config.toml
d_expert = 64
hidden_act = "reglu"
moe_layers = [2, 3, 4, 5, 6, 7, 8, 9, 10, 11, 12]
balance_bias = false
vocab_size = 16384
dataset = "wikipedia_en"
Below are experts of layer 7 (counted from 0) of a mixture-of-experts language model. Rows are named router (the router's row for the expert), down (a neuron's output weights, with its number) and show model dimensions 64-127. Each number is 128 + 32 x the weight over its row's rms, rounded and kept within 0 to 255.
After each expert's rows: a language model's description of what the expert responds to. This comes from a sample of Wikipedia text that the model never trained on.

# expert 43
router [135 180  62 136  96 102 156 138 139 110 146  76 125 128 111 122 149 125 104 162  79 125 147  98  73 142 156  97 103 141 159 135  57 132 126 108 134 106  94 103 141  61 109  81 120 156 100 140 102 105  85  98 159 120 166 144 110 162 219 152 182 120 122 135]
down0 [156 165 156 135 146  95 179 126 152 164 113 135 178 159  73 118 157 197 143 125 180 110 174 136 146  89 139 111 129 189 125 123 126 107 154  97 133  95 160 194 138 133 150 144 209 142  91 101 135  92 140  86 138 165 188  77 148 142 143 165 152 109  91 163]
down1 [153 102 140 114 146  84 160 141  68  83 135 128 165 116 165 124  77 130 145 106 134 121 117 111 131 122 134 124 136 103 160  98 125  83 127  80  94 113  91 158 181 135 120 157 161 128 157 125 171 126 130 131  86  72 123 125 118 104 186 168 102 140 118 116]
What it handles: Conjunctions and linking words. Coordinating and linking words in prose: and, but, to, with, or, as, until, including, without, often after a comma.

# expert 22
router [146 228 123 109 174 117 137 132 141 118  47  57 102  38 116 126 111 123 117 184  77 103  82 121 112 142 144 159 111 145 154 138 106 141 120 110  89 106 122  47 131 178 118 111 115 153 121  92 100 123 125 132  71 110 203  80 128  74  94 133 183 120 111  44]
down0 [139 168  96  88  69 144 139 112  80  96 101 175 120  83  93 163  93 168 181  74 147 105  94 170 136 127 136 141 162 152  98 128 184 136 153 122 143  52 186 112 141 130 157 122 143  97 147  72 147 119 172 108 138 125 151  77 101 133 154 191  60 125 124 118]
down1 [128  77  53 125 149 106 176 115 123 111 153 112 120  97 193 136 103 141 165 181 172 153 155 120 155 126 117 150 166  99  86  81 154 144 118 123 154 171 105 109 130 130 181 151 160  71 143 159 197 156 143 133 151 115 128 111 118 115 121 108 152 148 154 176]
What it handles: Articles and determiners. Articles and determiners before a noun phrase (the, a, an, its, their, The), plus name particles like de, La, and adjectives like military, Royal.

# expert 45
router [147 133 153 124 169 124 148 143 131 103 106  67 108  29  73 108  61 115 118 119 136 111  46 121 116 137 141 215 115 131 143 149 133 145 121 110 139 118 112 145 130 132 104 115 112 142 107 114 121 113 117 102 144 113 155  71  82  99 149 139 139 206 118 175]
down8 [187 187  89 143 140 118 123 119 111 135 114 116 153 120 116 139  78  76 184 157 140 147 122 161 189  85 217 182 121 183 148 143 120 143 126  75 160  82 129 130  89 147 135  81 101 146 178 138 112 154 140 107  99 135  79 154 206 154 136 147 110  91 132  89]
down9 [120 101  73 111  25 122 119 129 136 129 141 139 155 120  99  88 102 156  88 121  86 128  85 141 107  57 109 104  96 119 119  94 137 157 130 133 160 131  99 135 201  75 105 178 117 162 133 126 100 180 143 142 113 182 193 131 170 141 110 129 201 115 159 151]
What it handles: Proper-name inner words. Middle or later words inside multi-word names and titles, such as Big in Clifford the Big Red Dog, Capital Territory, Little Caesar's.

# expert 0
router [155  88 136 130 163 116 139 144 138 117  95  65 171  75 146 114 162 121 101 182 255 122 107 107 108 140 157  86 106 150 150 167 136 143 120 117 151 104 116 100 132 140 115 164 115 140 103 145 117 101 111 173  64 102 121 106 189 128  97 151 149  76 102  80]
down24 [180 163 132 124  92 145 112 152 134  93  78  83 121  95  92 131 156 159 150  96 159 119 157  65 187 127 111 108 104 112 106 151 121 147  96 113 158 149 117 181  82 119  92 139 136 168 115 141 124  59 145 115 102 155 214  93  52 143 144 124  40 155 126 210]
down25 [153 155 134  44 149 160 129 162 124 116 108 132 114 134  88 149 130 106 114 136 138 145 135 137 105 194 110 131  86 167 146 132 167 141 100 139 103  65 163 119 171 172  90 125 181 136 187 128 146 181  55 166 148 138 101 177 152 113 138 149 130 122  89 161]
What it handles: Numbers and common nouns. Digits in table cells, years and counts, plus everyday nouns like day, year, people, woman before punctuation.

# expert 40
router [147  62 149 118 149 109 157 147 155 102 148 156  71 110  74 120 177 123 113 180  52 100 144 113  98 140 150  46 117 154 143 149  95 138 108 122  99 123 119  81 139 128 102 145 124 153 103 143 116 119 117 183 146 110 209 130  77 204 118 151 195 170 120  98]
down0 [173  95 105 122 118 187 119 167 110  88 113 144 189 125 118  65  96 139 151 156 111 191 107 127  70  63  81 107  81  65 161 162 149 139 126 146 147 110 118 127  97 138 147 101 112 131 106 111  95 184  81 114  85 106 186 121 200  77 143 159 127  96  79 216]
down1 [100 133  98 125 128 155 149 167 135 157 146 132 101 136 148 110 104 104  98  85 162  96  99 129 158 168 107 142  64 141 123  63  96 121 194 147 112  82 128  91 231 148 174 104 174 191 158 152 109 151 175 176 147 133  92 109 165 123 164 116 163  83 161 129]
What it handles: Prepositions and table pipes. The preposition of and other prepositions after nouns, plus table cell pipes, such as chances of, against the, by defeating.

# expert 29
router [143  89  62 186 122 103 154 151 156 108 135  98  74 176 164 115 204  96  99 151 129 103  90 101 135 148 142  87 111 152 151 137 212 157 123 105 138 109 107 133 149 106 119  86 104 136 103 119 115 115 101 154 140 120 120 150 149  96 139 145 171  51 117 115]
down0 [118 166 137 139 151 124 126 114 125  74 140  88 126 145 111  73 111 104 151  73 181 141 128 194  79 125  97 140 132  75 123 164 149 129 158 121 112 108 132 105 125 172 118 155 126 105 109 104 108  85 112 149 150 136 152 160 110 138 166 157  52 121  95 126]
down1 [ 91 123 137 136 114 135 135 152 120 131 137 113 148 124 201 115  96 174 121 115  98 141 114 102 159 124 144 111 123 150 123 165  93 182 117 139 101  78  68 125  86 109 149 154  97 113 129 133 140 156 208 121 116 116 120 139 121 153 127 132 180 128 120 108]
What it handles: Words after named subjects. Word right after a person's name or a heading, such as was, by, from, after Directed; also name pieces like Kil, Sak, Nichol.

# expert 38
router [151 143 238 218 154 113 142 150 151 105 112 169 142  84 163 102 155 119 109  97  59 116 167 116 132 148 148  39 122 144 151 152 103 137 106 115 122 112 106 197 155  32 103 142 113 151 122  91 108 118 126  54 182 108 134 128 138  85 179 134 142  80 111 176]
down24 [196 136 134 156 152 127 106 117 138 162 130 188 100 198 148 157 178  92 177 149  74 137  98 117  87 158  46 123 123 148 103 151 161 115  94 147  91 134  88 164 137 103 109 145 117 158 148 119 110 121 144 156 111 150  91  80 131 137 166  89 156 142 120 103]
down25 [129 151  99 198 158 145 201  54 143 183 131 162  87 103 122 125 163 161 134 138 134 134 112 174 107 113  97 161 135 128 147 137  76 193 219 111 149 114 112 157 167 133 107 186 134 182  94 128 127  81 130  54 125 136 165  80 161 134  95  80 147 132 122 144]
What it handles: Past verbs and auxiliaries. Past-tense verbs, participles and auxiliaries (directed, moved, returned, would, did, had), as in "film directed by", plus table row ends.

# expert 25
router [156 146 176 197  91  89 143 137 156 100 192 176 122 189 100 120 154 118  95 112  31 102 183 100 126 136 149  23 106 151 139 138 182 154 100 102 131 113 117 122 139 121 102 128  98 142 110  63 112 115 110 180 171 120  58 205 110 142  95 132 147  83 115 125]
down0 [107 111 143 170 122 142 119 152 112 163 151 155 166 199  96 142 173 124 170 141 113 149 109 152 159  84  53 121  85 159  97 142 129 114  95 154 115 124 112 164 160 135 149 160  88 124 137   5  95  42 145 152 113 178 155  92 164 162 151 116 131 119 132  76]
down1 [117 107 137 162  39  85 150 165 161 104 114 120  77 120 172 145 124 163 111  85 174 116 100  99 102 146 128 139 159 129  94 124  85 171  99  81  88 173  52 111 139 137 120 184  65 100 153 171 145 133 115 106  81 100  81 121 102  69 120 146 135  90 138 127]
What it handles: Prepositions, taxonomy, Cyrillic. Linking prepositions of, to, in, plus newlines, genus and Genus: labels in taxonomy text, and Cyrillic or Greek byte pieces.

# expert 5
router [142  79 180 229  90 129 131 131 138 106 182  90  84 213 117 120  60 104 121 138 113 106 139 120  85 142 149 156 107 137 135 156 149 133 106 104 181 118 111  97 143 178 120 123 116 148 128 194 101 105 150  72  99 114  52 107 225 144 175 132 152  81 121 171]
down0 [149  90 107 156 118 144 123 138  81 121  97 161 103  81 155 121  86 109 121 101 178 100 131 157 134 112 148 151  76 113 214 161 113 148 142 103 177  95 124 126 195  85 118 143 164 177 148 128 211  90 118 139 141 140 143  98  92 115 112 130  77 149 165 150]
down1 [125 162 161 106 133 157 137 131 120 165  69 120 122 102 154 147 160 187 141 107 141  97 140 145 142 100  78 125 140 132 176 131  86 155  93 110 135 125 108  89 147 100 147 133 141 159 124 153 136 195 170 149 106 110 130 161 155 136 184 112 125 164 111 154]
What it handles: Category nouns, word pieces. Classifying nouns and mid-word pieces, often in biology or data tables, such as subspecies, Genus, component, part, group, school.

# expert 17
router [144 104  56 118 102 107 154 136 154 103 157 133 184 212 140 106 158 113  95 156 184 119 156 120 116 150 140 141 111 151 144 148  65 145 119 121 115 118 100 174 152 195 113  84 108 159 114  73 104 124 106 167 149 110 139  92 150 199 198 150 110 129 103  86]
down0 [ 99  85 103 121 121 119 177 169 166 132 139 123 107 179 120 145 119 136 127 137 163 146 123 109 103 130 168  97 105  94 109 113 163  98 133 132 101 148 127  92 119 120 116 118 147 105 108 129 137 132 140  94  99 113 109 158 115 151 131  89 178  93 163 143]
down1 [ 92 168 157 138 177 136 134 105  93 105 156 154 180  96 133 133  96  34 131 171  83 158 189  82  87 161 114 123 104  65 109  88  75 200 181  73 157 133 177 143 182 129 123 150 185 133 112 129  92  68 148 113 148 101 115 198 131 177 123 102 136 124  60 115]
What it handles: Conjunctions and word completions. Contrast and cause words like because, but, though, if, plus word endings completing a verb or adjective, as in enhanced, praise, Any.

# expert 44
router [146 124  50 192 158 115 139 144 147 122  41  31 166 116 181 107 207 104 102  91 146 119 171 119 116 145 146  41 105 135 132 156  49 143 119 107  97 116 115  91 126 163 118 172 106 156 101 172 115 108 124 182 105 108 114 140 181 112 129 138 172  87 120  46]
down8 [125 150  91 214  89 103 143 169 117  89  50 111 119 183 157  77 143  83 131 117 139  98 145 191 133 130 155 114 100 119 127 112  93 174 125 137 153 105  80  84 144 177  77 128 161 116 119 125 116 122 165 161 163 132 130 142  72 187 176 107 179 111 144 175]
down9 [106 155  90 135  95 136 136 206 176  32 145 146 155 111  97 193 101  86 131 125 137  96 162 172  83  84 136 100  79 143 128  92 147 166 114 217 156 138  94 119 115 144 141 150 140 168 112 162 121 138 102 103 189 132 109 148  83 102 123 129 146 123 164 128]
What it handles: Determiners before noun phrases. Articles, determiners and pronouns starting noun phrases, such as the, a, his, one, this, plus Metacritic and year starts.

# expert 3
router [143 126  26 140 133 129 162 158 134 105 119 111  68 209 118 122 110 103 112  99   0 117 107 103 135 162 137  90 100 134 157 164 188 160 120 104 126 118 101 196 129 154 116 135 115 152 109 194 103 106 104 190 202 109  80 181 105  99 103 157 122 199 113  84]
down0 [138 150 153 116  81 105 102 106 114 135  58  83 130  90  86  97 103 132  88 151  86  94  92 120 130 125 144 132 148 120 130 192 108 113 143 124  97  69  74 108 109 114 139 172 135 142 124 110  93 136  95 120 139 136 110 117 113 138  90 141 145 189  27 200]
down1 [157 151  90 148 104  80 135 179 159  90  99 118  83 128 125 107 160 136 132 108 135  90 115 132 112 109 141 134 117  94 118  74 152  84  81 173  74  64 110 120 108 127  93 129 115 153 122 135 132  83 165 197 129  73 108  96  97  97 171 117 116 130 164  84]
What it handles: Name-start capitals and born. First pieces of proper names and capitalized words (Kar, Th, Black), plus born in footballer bios, the, a, and section ==.

# expert 33
router [140  98 161  63  83 119 137 133 140 112 144 132 146  59  69 110 155 118 107 190 178 112  92 110  69 150 133 136 122 144 133 147  88 153 121 102 166 102 123 128 135 146 107 136 111 149 117  91 120  96 112 103 115 108 102 110  37 133 165 137 153  47 104  98]
down0 [109 154 161 129 169 144 158  99 120 132 128 131 142  34 148 138 128 135 199 125 112 118 177 147 105 130 118 115 141 123 197 144 139 120 108  99 102 116 104 141  90 144 177 144 179 113 145  99 155 153 119 172  62 120 191 194 154 112  65 118 174 155  76  76]
down1 [192  86 158 129 105 168 149 128  84 151  93 129 125  38 106 136  87 156 147 165 151 136  83 100 137 131  73 123  61 155 121 171 124 171 127 160 123 135  50 131 172 152 132 132 177 156 144 132 124 122 139 138 116 122 125  97 125  98 106 111 162 139 112 202]
What it handles: Participles, table cells. Past participles and place verbs such as destroyed, sold, built, located, killed, plus table cell separators and number pieces.

# expert 2
router [137 165 140  60 112 115 154 143 142 119  93  91 182 145 106 114 170 106 104 165 168 105 181 117 125 138 145 137 100 137 141 141 138 148 104 108 152 117 121 140 138 255 111 125 103 139 104 225 116 118 135 107 107 126  55 141 175 120 151 151 135 145 110  58]
down0 [144 132 140  90 124 152 164 149  82 134 109 116  72 129 137 141  61 147 210 125 126 148 102 107 126 146 190 116  92 103 145 117  81 167 125 129 109  98  75  91  96 154 177 122 198 111 139 152 159  90 139  93 155 145 143 126 147 150 129 137 125 197  89 115]
down1 [ 69 118 109 167 116 101  87  66 171 102 110 153  42  37 109  84 131 163 125  96 112 113 171 111  86 147  79 143 140 144 189 179 135 129 115 102 122 181 139 201  47  93 167 137 106  75 138 115 143 136 114 160  57 155 160 132 177 150  75 159 152 150 156 111]
What it handles: Table and chart headers. Header words and units in tables and section starts, such as Chart performance, °C (°F), Location, Scientific, Population, often after blank lines.

# expert 46
router [143  86 202 104 202 110 132 151 149 115 143 143 166 125 158 112  44 113 118 167 103 118 149 105 131 152 143 140 103 150 148 151  89 134 123 117  91 115 119 130 169  78 110 122 112 146 118  34 112 114 120 106 170 105 156  52  94 123 181 138 161  78 114 178]
down8 [116 133  97  94  93  97 151  96 148 101 172 102 116 144 131 147 148 121 127 128  96 174 158 135 170 133 111 111 115  90 123  99 154 136 102 111  79 159 147 170 108  92 161  96 139  94 203 186 121 103 107 139 150 130 128 103  89 111  48 138 154 172 192 156]
down9 [141 122 129 181 110 152 172 152 141  95 149  92 119 190 176 141  86 110 159 154 122 135 107  88 108  93 116 141 225 168 113 125 114 116 108  96  99 154 112 124 102 187  78 176 173 114 175 126 106 110 122  95  98  67 134 165 122 132 107 170  73 110 153 135]
What it handles: Word endings after consonants. Final pieces of words after a consonant-fragment start, with trailing space: sli-p, br-icks, tr-end, rein-forced, plus measurement words feet, cm, long.

# expert 39
router [132 194 127  54 140 139 129 169 173 102 152 174 147 128 171 107 153 120 104 121 150 109 166 105 125 160 147 163 110 145 125 148 154 162 102 119 230 122 127  62 143 119 106  92 122 134 116 180  98 125 133 146 170 130 139  88 162 191  80 159 129 142 111 117]
down0 [133  91 173 114 160 132 110 115 109 167 106 122  63 178 133 150 137 102 112 125 147 127 140  90 152 170 137 110  81  71 158  82  93  82 139 136 122  88 181 133 179 110 107 104 144  96 103 190 113 120  87 104 255 131 124 121 140 139 134 149 172 140  42 104]
down1 [153 110 109 146  96 171 124 139 118 134 149 137 152 207 176 124 148 104 149 134 134 147 126 105 123  92 147 136 124 169  74  73  87 120 160 145 115  74  84 134  89 148 100  64 191 162 117 143  75 131 195 161 137 186 122 101  93 135 165 122 126 154 152  93]
What it handles: Word-final suffixes. Later syllables and suffixes completing words and names, such as -per, -tion, -ence, -ine, -ing (Cam'per'down, helicop'ter', cem'eter'ies).

# expert 10
router [144  62 186 201 116 111 138 138 150 104 144 129 165  63 123 101  90 114 118 109  54 110 154 103  96 136 152 102 104 155 146 150  94 140 113 111 156 113 116 165 157  57 111 102 109 144 119 120 109 114 129 128 148 111 106  89 137 154 210 134 151  94 106 197]
down0 [115 116 162 102 194 168 134 189  87 127 126 169 101 172  84  69 146 137  98 145 114  73 116 173 107 125 155 135 121 192 143 101 142  87  81 170 180 108 120 125 122 142 122 107 123  99  96 159  99 163 159 139 136 141  86 169  90 142 117 148 122  62 115 111]
down1 [146 150  96 142 190 111 117 161 157 112 136 121 124 105 160  97 126 178  87 114 132 124 129 152 102 132  94  91 189 106 122 137  68 209 108  93 100 198  85 155 132 145 143  91 180 112 102 116  71 162 123 130 111 125 160  94 136  63 178 106 123 173 128 101]
What it handles: Modals, participles, sentence ends. Modal verbs and passive participles after is/was (may, could, must, seen, located, expressed), plus sentence-final periods and they, from, which.

# expert 15
router [134  54 176  96 164 106 137 153 147 101  77 122  83 134 102 115 117 100  98 186 165 104 162 121 113 137 157 126 117 148 152 147  81 147 116 102 139 113 121 125 142 161 106 135 116 156 121 174 111 118 116 161 190 119 119 120 190  70 145 149 170 121 111 162]
down8 [158 147 177 152 118 148  85  96  84  95  66 152 148 123 106 138 181  79  68 175  94 155 126 170 144  66 180 167 148  74 130 137 154 143 151 166 131  75 106 128 146 127 138 156  88  82 163 171 112 173  61 163 160 113 172  81  97 152 118 141 137 118 156 100]
down9 [125 119 104 143 235 117 122 152 146 153  87 104  61 132 166 126 143 116 157 135 145 131  97 132 100 152 130  96 140 145  62 180 113 136 106 126  71 143 117  89  89 145 101 182 141 117 135 114 143 154 159 164  91 119 160 101 133 208 100 126 149 127  99 134]
What it handles: Commas, dashes, quotes. Punctuation inside running text and tables: commas, em dashes, closing quotes with comma, slashes between doubles partners, plus the, a.

# expert 27
router [152 115 136  46 203 124 134 144 149 103 112 171 119 130  60 117  61 121 112  72 176 107  89 105 126 152 153 108 121 140 146 133  78 146 120 106 111 108 118  76 123  10 104 168 104 151 122 103 110 112 126 175 113 102 148 157  26 127 124 136 103 138 121 172]
down8 [155 125 139 168 127 104 110 156 113 108 103 135 145  97 173 116  97 103  96  87  85  92  69 151 115 174 145 111  85 130 127  97 121 192 118 158 108 112  66 127 167 128  83 153 119 113 141 169  71 188  95 117 150 130 105 101 191 101 113 117 190 146 175 115]
down9 [137 127 169 195 146 115 159 118 113 162 131 120  97  95  95 155 170 114  94 188 135 126 129  97 101 151 113 103  48 157 120 130 111 120  68 172  41 124 157 178 155 133 136 138 168 123 136 148 123  99 158 116 147 152 119 175 104 146  74 115  88 166 105 155]
What it handles: Mid-name pieces, table rows. Inner syllables of foreign place and person names (Khart'ou'm, Wald'au', jaur'è's), line breaks ending table rows, list dashes.

# expert 4
router [158 155 143 151 144 116 151 152 149 102  84 155  76 106  83 115 155 118 118 167  74 110 164 111 140 145 138  42 108 157 135 164 148 153 118 118 109 109 112 105 143 153 111 180  97 161 114  50 111  94 128 124 111 109  93 215 222  96 138 138 139 190  96 124]
down0 [222  73 137 137 126  80 150 136 193 108 119 109 120 194 139 188 119  95 159 136 119 140 116 138 201 112 142 120 103  99 157 145 138  81 125 138 151 139 144 152 129 122 106 150 187 187  62 104 114 149 121 142  90  62 197 103 153 146 143 161 100 177 140 120]
down1 [192 145 170 145 150 155  81 126 164 134 154 131  98 133 122  86  88 161 135 159 106  85 115 169 162 141  96 119  92 135 133 150 154 136 142 132  92 154 138 137 102 159 156 135 148 121  88 116  87 191  73 175 149 137 179 133 203 180 108 110  81  84 124  61]
What it handles: Article-opening descriptors. Section headers and descriptive words in opening definitions, such as professional, drama, series, British, often after "is a".

# expert 13
router [154 110 195 144 108 115 152 152 159 107 122  68  73  86 132 114  72 106 117 107 117 112 115 113 136 145 157 165 103 134 139 146 137 141 105 122 115 119  99 125 150   0 104  74 100 140 110  85  99 118 120  57 113 111 167 160  77  76 143 144 160 145 109 196]
down8 [184 132 156  96 144 166 149 107  92 124 136 143  79 132 137 150 146 120 113 145 130  98 137 123  61 171 137 127 157 107 110  98 161 167  98  92 173 128 113  99 124  53 158  74 152 126 136  95 113 170 166 138  69 121 146 147 108 124 129 197  93 168 118 143]
down9 [100  70 173 155  85 124 189 104  86  87 105 196 125 123 153 160 122 177 114 102 187 149 126 158 177 150 211 111 110  92 107 110  98 103  98 174 174  53 110 124 134  55 120  60  99 109 160 108 107 192 172  94 123 134 109 131 162 109 137 119 180  81 105 140]
What it handles: Clause links and subjects. Sentence-initial pronouns and relative or clause words after a period or comma, such as He, She, It, which, that, There.

# expert 34
router [138 113 183  88  69 102 147 142 160 121 136  78 183 128 156  98 141 117 131 180 143 115 103 111  72 137 155 121 113 128 182 136 110 130 104 107 211 114 125 111 146 171 120  94  94 155 123 117 117 119 110 140 187 116 179 149 239 161  93 139 141 115 107  89]
down8 [ 88 119  76 169  98  95  88 107  90 137 131 151  87  92  99 132  65 191  98 177 108  74 124  90 171 105 138 107 160 151 119 135 148  95 108 112 160 150 144 125 112 195  97 115 125 155 126 112 192 159  93 167 129 162 151 100 142 136 170 156 126 110 132 136]
down9 [149 126 126 147  92 161 139  94  98 107 144 132 104  98  86 130 110 147 118  98 135 161 128  48  98 166 136  14 125 199  81 134 128 120 135 140 185 191 139 169  96 131 146 151 100  82  81 146 141 178 138 125  88 110 118 119 144 143 105 109  85 162 117 141]
What it handles: Opening parentheses and commas. Opening parentheses before glosses or figures, commas in lists and place names, table pipes, and math braces like _{ or }{.

# expert 16
router [147 166 147 181  96 119 138 144 142 117  51 134 139  63 240 119 170 123 122 196  78 110 196 119 135 144 138  77 110 154 142 143 131 153 115 113 115 112 102  86 152 114 109 133 115 138 113  83 105 116 135  62  80 117 185 135 193 120 100 138 134  99 101 116]
down24 [170  83 150  34 141 112 166 181  69 133 132 115 180 107 114 156 178 128  62  95 124 114 123 138 126 117 122 182 147  91  98 138 173 152 132  81 113 133 170 152 129 122 138 131  95  91 138 145 151  92 152 137 195 134 139 155 112 105 194 148 133 125 161 161]
down25 [131  99 136  98 140 114 117 133 174 155 114  91 177 173 107 107 134 128 130 148 130 144 177 151  87 128 108 142 147 110 123 171 120 108 171  37 158  90  89  91  93  90 102 141 158 140 175 154 128 107 138 224 111  94 114  98 129  30 159 141 112 172 139  87]
What it handles: Past-tense main verbs. Past-tense verbs and auxiliaries after a subject in biographies and histories, such as was, were, served, became, played, presided.

# expert 21
router [163 137  72 216 136 132 156 152 135 114  78  75 116 109 163 102 188  98 100  87  43 116 149 117 127 157 149  82 110 155 140 131 183 134 117  97 150 116 123 156 153  47 101 117 106 156 101  40 106 112 135  35 177 104 147 111  51  89  27 134 157 141 119 108]
down8 [182 128 133  98 126 158  90 108 159 101 139  79 143 167 128 138 186 153 105 119 147 150 197 131 113 151  99 144 127 157 191 105  96 105 132 160 141  89  34 186 109 199  86 138  70 176 148  89 138 144 159 132  99 134 179 156 175 100 145 142 166  98 127 134]
down9 [197 121 141  60 145  87 156 150 131 194 165 138 188 163 126 123 166 151 111  91 143  72 142 127 141 135 107  84 119 155 136 110  93  93 140 102 153 187  77 131 156 149 114 134 120 123 133 120 129 166 117 150 126 127 108 183 163 118 108 176 168 121 116 136]
What it handles: Common function words, bytes. Frequent words like the, he, she, of and punctuation in lists and tables, plus non-Latin byte pieces in Japanese or accented names.

# expert 24
router [145 168 113 102  76 121 140 160 145 116 149 163 154 185  94 118 144 118 116 113  74 108 149 109 133 154 158 145 106 125 145 140 204 143 126 109 170 117 107 185 135 149 109 127 112 135  93 160 108 105 121 188 112 120 133 186  91  94  68 137  79 234  97  96]
down8 [106 120 180  84 153 176 188 138 144 152 145  82  72 145  96 129  90  93 113 171 124 132 146 116 119 145  97 124 146 117 167 149  69 144 152 120  92  58 165 132 144 101 106 141 100 145 180 106 129 144 210 144 102 108  78 170 117 131 122 118 153  95 136 134]
down9 [141 127 129  86 140 148 143  98 120  64 184 151 116 176 133 183 106 107 114 167 112 126 196 156 206  94 111 177 112 103 109 103 157 102 110  57 145 198 140 108 128 163 127 168  93 131 157 157  85 101  99 141 175 156 158 135 105 140 168 123 123 155 144 166]
What it handles: Foreign-name word pieces. Inner pieces of foreign place and personal names after a capital initial, such as u in Ouagadougou, ran in Oranjestad, ov.

# expert 8
router [137 153 222  24  97 123 133 150 137 103 126 170 231  96 153 106 146 105 104  97 230 119  60 114 118 154 136 161 119 144 141 158 177 149 103 119 193 112 107 142 134 152 120 141 113 140 133 153 108 120 119 172 150 110 121  99  10  44  80 131  79 134 103  89]
down8 [184 104  57 138  97 132 169 140 119 192 120 117  84 105 169  99 113 156 135 135 129 136 189 187 130 120  90 155 122 116 199 106 116 131 117 136 120 105 119 141 136 166 111 126 108 150 160 201 110 192  76 162 195 140 109  93  95 129 125 136 112 239 138 122]
down9 [ 96 146 122 166 220 115  90  82  95 115 120 132 152 157  96 137  84 147 149 118 110 158 102 151 143  64 153 105 204 119  61  96 139 148 147 140 113 146 160 141 156 107 108 136  91  77 149 135 157  99  81 164 136 152 136 152  55 146 217 126 123 114 109 156]
What it handles: Mid-word lowercase fragments. Lowercase word-piece fragments inside words, often right after a capital or first letter, such as abb, lev, amph, ern.

# expert 23
router [151  95  60 196 105 118 144 143 149 107 124 125  40 254  87 108 119 105 114 140 119 100  84 111 123 137 153  84 122 147 137 151  90 155 109 107  82 108 102 103 126 169 104 138 102 151 107 140 111 117 111 187  87 107 133  94  68 158 147 127 167 139 119  96]
down8 [120 128 147 125 136 116 185 145  67 126 142  84 136 137  82 138 153 165 150 160 145 143 135 144 160 146  71  94 137 168 102  94  68 144 153 101 145 112 156 129 188 128 142 158 104 144  67 142 119 179 113 151 126 162  83 151 137 147 153 206 133 142 181  82]
down9 [126 154  65 115 131 163 133  87 120 102 179 136 129  25  89 119 144  71 157 127 162 106 153 112 106 170 163 115 141 150  84 175 153  80 145 103 174 144 191 111 123 105 205 147  96 154 131 103 130  94 141 142 165 161 149  99 104 116 124 103 165 163 118  85]
What it handles: Table cells and line breaks. Table pipes and line breaks in sports and election tables, plus name pieces inside table rows like Dinamo, Abdul, Bharatiya.

# expert 12
router [136  73 171 216 116 120 134 149 142 108 148 105 150  78 151 113 125 114 113  85 172 104 150 116 102 141 146 134 103 141 132 144  57 148 120 104 145 116 114  60 135 141 100 114 110 151 112 143 117 127 134  62 192 119  64 105 200 162 212 146 172 138 102 156]
down0 [103 108 139  87 125 176 146 132 140 126 120 112 109 195 162  74  97 164 108 145 115 127 160 130 139 120 155 108 158 127 153 119  82 118  89 151 169 101 121 125 112 105 119  95 135 157  77 113 142 161  90 147 140 154  78 131 156 109  74 109 159 110 105 163]
down1 [152 114 115 109 150  89 113 148 144 159 175 159 109 167 173 117 146  90 135 161 136 132 151  95 136  97 110 151  73 145 114 112  75 216 121 150 119 141 145  51  86 130 135 131 129 128  77 128 167 163 104 158  92 153 168 154 147 138 125 177  78 104 160 167]
What it handles: Infobox field nouns. Nouns naming infobox fields, institutions or teams before a colon or line break, such as Location, Venue, Team, School, District.

# expert 30
router [133 116 128  85 124 114 140 151 151 109 192 208 171 163 239 107  74 107 115 102 135 115 179 119 114 147 153  98 118 142 145 143  90 146 115 121 148 118  98 147 140 137 101 140 109 157 128 155 115 120 124 171 245 108  87 215  87 172 143 137  96  90  95 121]
down0 [101 175 188 113 101 138 144 123 116 132 123 107 158 193 107 108 165 124 155 135 148 168 128 105 148 111 148 142 137  86 140 145 117  87 130 154 155 129  84 113 135 127  17 118 103 118 162 139  86 105 146 124 120 118 163 110  99 109 103 115 109 178 159  84]
down1 [114  63 150 132 118 106 168  90 115 127  61 189 151 155 169 124 158 155 108 116 143  84 127 140 124 106 173 133 186 117  87 165 109 112 148 109 172 125 106 136 168 106 131 180 145 157  60 115 111 100 137 160 149  54 151 106  96 145  96 100 121 117 173  70]
What it handles: Mid-word inner fragments. Short inner or closing word pieces without a trailing space, often in rare names, before punctuation: derel-ic-t, Bab-yl-on, so-on, Vo-ice.

# expert 20
router [148  80 133 157  73  94 140 140 145 112 149  87 217 141 119 110 165 113 104 128 163 113 121 122 104 149 146  89 108 150 141 151 125 156 116 119 154 106 109  95 138 248 115 106 100 143 122 120 108 111 108 190 116 112  69 108 112 144  80 142 157  30 123  87]
down0 [103 179 125  97 162  95  84 102  41 123 127  88 134 144 154 165 140 154 141 143 117 126 182 114 144  53 151 139 153 143 130  88 132 116 157 166 124 127 142 146 159 151 160 192 118 109 184 166 136 111 157 139  53 157 161 137 136 191 115 104 224 122 143  73]
down1 [149 156 152 120 151  86 147 108 115 163  78 128 129 130 120 135 125  80 117 143 154  75 115 166 107 108 143 172 183  99 168 132 158  85 174  80 137 186 124  82 102 151 140 166 154 154 102 148 154 214 110  87 115 101 140 107 154 187 149 107 149 107 118 149]
What it handles: List and taxobox starts. First tokens of list items, table rows and taxonomy or gene infobox lines, such as Genus, RNA, Traditional, According.

# expert 26
router [148 122 162 126 156 106 150 138 133 104 141 142 158 198 186 120  40 114 111 122 149 116 176 111 138 143 134 136 104 139 139 166  91 143 113 106 217 110 124 155 160 147 110  88 111 136 127  44 100 119 129  43 132 107  76 109 188 158 163 150 122 127 117  96]
down8 [ 90 177 126 109 191 155 125  50 180 123 105  88 109 104 153 128 160  15 113  74  72 167  85  84  49 160 136 159 141  93 128 145 155 120 193 162 120  89 105 155 124 142 134  79 194 204 102  98 115 145 160 134  89 120 145 172 102 104 134 117 149  51 214 105]
down9 [182 153  72 117 123  95 136 167 191  99 107 134 125 110 149 155 165 104 159 147  75  98 179 123 151 134  82 156  68 132  94  49 119 148 156 155 125 149 156  92 120 104 179 146 157 134 199 129 166 155 114  93 109 167 137 171 117  99 116 136  83 148 121 136]
What it handles: Complete-word suffixes. Word-final suffix pieces ending a word before a space, such as -ation, -ity, -ism, -ment, -ology, e.g. relativ-ity, introduc-tory.

# expert 1
router [143  47 188  79 200  78 123 144 119 124  91  86 112 161 104 135 146 139 124 118 140 104 151 106 161 122 135 147  78 136 133  93 104 133 145 130 114  99  78 140 134 154 119 162 128 140 133 132 140  73  73 138  89  82  97 133 121 107 132 161 165  82 118  85]
down0 [125 145 189 107 135 143 120 157  95  91 162 139 157 173 116  65 121  93 163 176 127 141 180 156 111 155 152 109 124 117 111 152 104  63 129 158 169 192 106 105 140 136 154 163 166 169  77 102  51 157 129 131 113 175 152 118 187 117 132 105 159 130 113 208]
down1 [106 115  66 131 148  96 147  99 113 104  92 136  65  99 132 140 162 149 108 101 151 167  72 141 146 109 117 102 176 133 111 131 127 143 130 100 121 173 102 105  44 107  90  73  96 111 103  71 129 106 136 121 126  91 134 106 145 128 189 116  59 160 118 143]
What it handles: Digits in dates, scores. Single digits and number pieces in dates, scores, vote counts and tables, plus in/on before years, such as 5 May, 18–16, in 2025.